config.yaml
n_layer: 11
d_model: 192
experts_per_token: 4
moe_layers: [1, 2, 3, 4, 5, 6, 7, 8, 9, 10]
routed_scale: 6.91
norm: "rmsnorm"
optimizer: "soap_variant"
lr: 0.00515
beta2: 0.98
batch_tokens: [32768, 65536, 131072]
Below are experts of layer 6 (counted from 0) of a mixture-of-experts language model. Rows are named gate (a neuron's input weights, with its number), up (a neuron's input weights, with its number) and show model dimensions 0-191. Each number is 500 + 50 x the weight over its row's rms, rounded and kept within 0 to 999. Numbers have three digits each.
Before each expert's rows: a language model's description of what the expert responds to. This comes from a sample of Wikipedia text that the model never trained on.

# expert 38
What it handles: Foreign name syllables
gate5:500506529442321557489502510447459514517487564533532464487370504462486440534422609574491513514598444576453439500549559349483558430397553451494526480488502589592591431493520552512473437532531471513495484490541567473508538547478499543479456452585550519472546531498553427437498460481532462408419518524597452456459434367538534470554454555470582572521462501467467500493448577488404499482503503553448427486463532491471491517513606515560482525461482521501530560572538519496472519460514564455471510522523480495492575523450615461482475480417512481603472532441473474503434483518480469528
up5:495556526411475522490518465454467522554532398548504568445530489522473451560526434490498482483470490423473489510417471545513503471447474457544513551361472556481526605418561462382368482526551540529627405501509534489510498499551513511509495546438543463538518528568504438507576475538520446545452432487548384463509590560468468500487551541549545437448544410481433491589613477446478478501457526397515527411537528459467500481483515570527451459440421535562465474398457515546387496556394523539487504488504468522495435514477536456583415509481508480486470583522547494553611539511500461460

# expert 52
What it handles: Spaces before table numbers
gate1:577438451497462566512544524508557530484531497485455501539509425533608451558583463411520545550465413501570540504507561479623453496500449568505498493574509476455517445519501574489466484646487558521546552489478461543496459512596528447429436440560504497594545585473525566473497492521503488534501529451465462505504610529466446473463497372411512507470487533467457559574610465554549563554510505539475488536510547448415443534502489416540477541533548525486492425506534556420607439514574456432521494502488566551533445532455547487529480524547485526611375447537498596485498461611509515437
up1:491543531542567534518474469381492466565494439557456559525518559436482498465485489501427552577473472546477446480501462466547495539450430536406526386464463475596528415524461500455445469497481422509532575501526528515494471434532451417520476441542579425493534457451572578468483592479535468540437409459491493533492503494560557527483510480423525405433502521542484556428492477436444465545525501589476469526523519388416499451589476539510470558548604552527516398477538412532537468554520461467409521557509568551519527514503585518513487565538358471526510408548483559519519468637500493411

# expert 42
What it handles: Sentence-ending punctuation
gate0:527506499540587556499391525494449520513560532520583501461528472538402489539539485482500534538473534454485560436474396509475541599453533569516546576574376520496494512452580432448520547514497554509583562513466482470518439489522549553474492485618492519499466584499505497559519423515506511499509531500513547513550482590442425417456577419477547549599497516527513406463533460480462515463641524562483522446521446511569495433412505623533440442474444466607577483537493449467498603606515451490464501484493517538553508496584550558564510518530472474543425539402526523558428505539513584450
up0:555545538530571585495439515469433522500572534497529487431536487507445499585537471507450570548523528455467567506511428532478558552472466619491548566563481486452449493471563441447536549539512554486575554534483494490455410507488544546447494478634496532527487550493542477498542473492481483461531523479529525480577463606443492378439573473504607549581459507525524433459559494515448581545615486575488521422542503507612498463460503599538430387507470471552537480518520437455496580598510445496490464473500503490613544490615497518557531490468441509523392523425588527558415504473496574467

# expert 20
What it handles: Quantity and time nouns
gate0:465538479490505409519533479508476460455537464497537475520542626580558516451488455442560576470562548479530472529577502548551512579451492499493540399540500493536432441577524508548516580569484495462468585475479487485469414498679491524488559539482523467465561365503632562493486535417525500506503477506479466464491659478621522503565530503487531559509505476515502497420450487582457506475515526528528545487436533518498474491517516522503530480464510561458469503524466490509554507443534494570354570466504653483479485533559529556576446578554427577484528471443453510446454598517555539540
up0:507510530480463520449361424549503576463496496457489474617541439420462434572417490533469558503485524486443539539404474539512496434490586482507497583459444541574491480413493472507467535473478468523516482566471513471546556508368430401536393513529437547565502513535468474499465618522544447461535568465555540475481443374420576506455544507503522478452517520478449506576451522427565490581516507446487545476596534448517549505515509419472408610451527445486556472539586510428477370573529462482562459475449436502548554497474511534429514462531519504484420496551559505488555448519449459496

# expert 51
What it handles: Opening quotes and brackets
gate1:515521565397462580493532488490459510466510539457507465420499475554523465606553468522485490452519502533408453577485492532556496478471482528501552597420446441448486520476499513505539587521512573512546545555574435579487488489497544411526618512530491520490584504523491522436526560472454411516554568478594532534505542511533506457571449462497418482434506489563529425513482485477480488506429430606524421407500536473524577451452472492444466531419572539561545583453623524494530485470542530448457377457553548617441450496527444538545522541522432556491558556464489401460379529413523557515
up1:565478485498486534373442487533490428434471503554507539488454567427604420512459528527599437460593542495434504522382491583539516517477463477555512551463411432555498524491461541519525467480484541513486523505590486516483513541507560425459433502450508532536480481499497477566553492513468449463448477467538468510440461499613548444545570407594489488539584464514465599573564453478447540512498551539433587525407569487542499496487484487547447499644506510512516526474455446453592543490553470477462481483433672495471472502460493477532495478406502521454488561632533517451470480514571599557

# expert 3
What it handles: Sentence-final periods
gate0:439472467531539537495409503552556513539479603506582477574468463457611467541546516625520459497423424385468533488465478475406449544535470638501490426529443511524454507440553570483427530465428546557475528401510514484473592457525489507636420474507510578494489472395490491448489552479567501584461443506516450565541489487497573500547401629494504547572493531499488498521547523456427532453397488476528487465414438497507557497415443509527480528554531526560540494476374427508427596528509520445452478475515516502534542476544531565483487573530484441465489485473465458489496490530496504414
up0:515488446484543445553448541571525558549508395441518512487451516443499480580499389460514539513451539519472552598546545403506526544492494546456515460539530500502551535494484478475505499516434529560493590405499494460508446449481530508494505493573529550418439372512559491552554513472566546564552480590568492510550457467551463497537478418462510455511545548559474372357536447472540544426496515499472462481536422525497412480559520541491474426505403573524596546523460545503457507411496561531569525457475494482559532558536481539517498535471476440538371574386384439505397548501528442469

# expert 19
What it handles: Surname consonant onsets
gate0:507521554531525499467478442494405518511476560429594495492486559534511504483529481446579618485324525608388486588488557517416516500510419544474526475588464465479464451580538555358500499633469519582450526546528545533481467514473505504428485436475539590527574551542597506554490523486478488626466547485474413461528493460525468456528478381492504497481466418487479404485519510472470450540560495528542544569431552551442526506454434488536477442429481514471502542556479487515496434571564544460494548554520506492578441528512437462484557425434488486508573429524555461523528481497502502439
up0:515444507452507551423519558529538420542458474552442487508460516528422510507572482551448564527547601557496523504497502429526481608459461512567465522431422489514415534448476475505461413472485469567541464568435424475451477419474507501483508569481495456508419424477435513449572452524476483442528437439423539541526527455511513608445505590510524566496489540629445506506509475409475403538496465471480490542541529416504526449482578552429539531474389620579478424532493428578532430586541424481510514401480496406408526471545457520498466525500478550584476588520498455451441561508439501504

# expert 10
What it handles: Commas and clause breaks
gate0:555513490467523451430605469559540433458502493510590493585507635529525459528510455472558525475471538535444555549446538501512372521516579488529493437577503477488450518526544465571552508483479512546404434457606457494473485588438562463386493557460479505573482508478504484422455585512460494561539528488573501619425431516542534409480510496484452552470504532487505544549485541502397581537446557400497505500487484455475558526516482550528471485505479473464476464470522522453426486405553428534459463498529578472543510506509446506539409418520508511524562592395525406528488513647599504549
up0:446554474476465537542481540540490539523490430514436517520517375496549609513469506427466511559412601486552457444589493447505517478457483530505495510423493516503505610484425508508410533493529502537637618507481478486576581504518509593581472503514587487490566520488560592542495480549565490454477547618442520505486563516553454610510464566589486440545489413489480545429542438490472438466523467612486471484462485511573462473480497489537497499494561536588535583507496566555571522546495569402471481465501441537468533501489574433500587546548559508502448466542424596523490506486405533432

# expert 62
What it handles: Consonant-cluster word starts
gate0:511506453486517463529478568525418499499619475482569459585464503473495622538474519403520491491468544505465528507379444453454528481496565419379483488442463495499511450504494491447436487492490533535529475534510501547449372502510504448408491448460499427565551466456471503547492587545476525543497523477547482561518422558478533542504441457445447502504412433545521598536473495450520506607507561542469455496545538447449489467448475473466473482532380505490423435481576507543521467416460512471465426512639550650521558495476459413511538494413406389522577450474511431445545486520436476506
up0:470435591486487620471461467520545459471420557498492590405559473518533454462534482575451526553545458540496481545568520430545414472446464585644448527508461491533553530528479523500619521526564563441512570494535481565522640464464518512508521564458502568457482473580462517442508416437489490389392507579473462422510537464536428470479523590524552524495546536387467526509474478502533471430517401462497526514564459548522406494484495491493540482531565457532536526507508566471554506564504490488541552434400537419508467496410544505585471488523515591469466509561378523461450500513468472517

# expert 2
What it handles: Institution and role nouns
gate0:508557568504549509536476541496486501628515443581490392462481533511534493485519484537534505439475452538525548543481463487584484566500482587517444459502530589478519531417501524514524520467556459477481474502473408588478462513484419414404525530661525425497543342512495488548434603517518462457414564524412509452575488545449505470460516466472455478513459487583567511585461426551431568512477530546542475425501495513544483536389561447479483539524388504530599567486518493526561509565542523412458462582570456537490535493552526448509527548536519485547478524404459507451602541445471541488
up0:559407410504487518553529487355556552491455464426472572576496458578343536388478475472440540508514495455444465417518457560560452492513451486490489517504555385520484495462553542575519456367451493474495475429560470485543560539547451522570421481501637471449498455490508508491493513515502531498501554494516562411439485529464491593513548496483419522492439501557416559492539480393517544554490624383449522493509467521516575548479538534536561433525532547506485486472508547455496457431466488508555493530529512494503516478428443566532508527450567407573440498473484473522462620495545512534

# expert 23
What it handles: Abstract nouns after articles
gate0:475475488579463541537473439514527463562551524565511555405407509420471514592519421533522464521463558510520442543541579446555500510542523489448455573534590439495509527509525543566528443499447522502555452447431528491537556402520559588413536530483565451450504485498519524500513476433518581437430474517496458600456496452447544560420411550612538473588552464470487527462549571536497528547542520593524479466500552400454545463566542582556518544500577493492518616529584467538536527486600486464476511472558526511464496522506521531446520449470540410467533528431585404504569501472348472464
up0:460571648488463541539475423548558470546439571483466461397483460528552510513470498462436607496474490495522459501600452463541485374502579502521429447480442497504442576597420476496485519428503492466551493583472484488437485543445504443508529481479561464473527475510423522585576520529541502501508461494567543441524443506496622442515468544478452547519492566509489421558454528524467432527506488624491472459530571479495534541530545511545590565448551454499459450463451570469392533439492455455492589508547509479433470532562492597462499462513531583395381463506530462442394503505565454551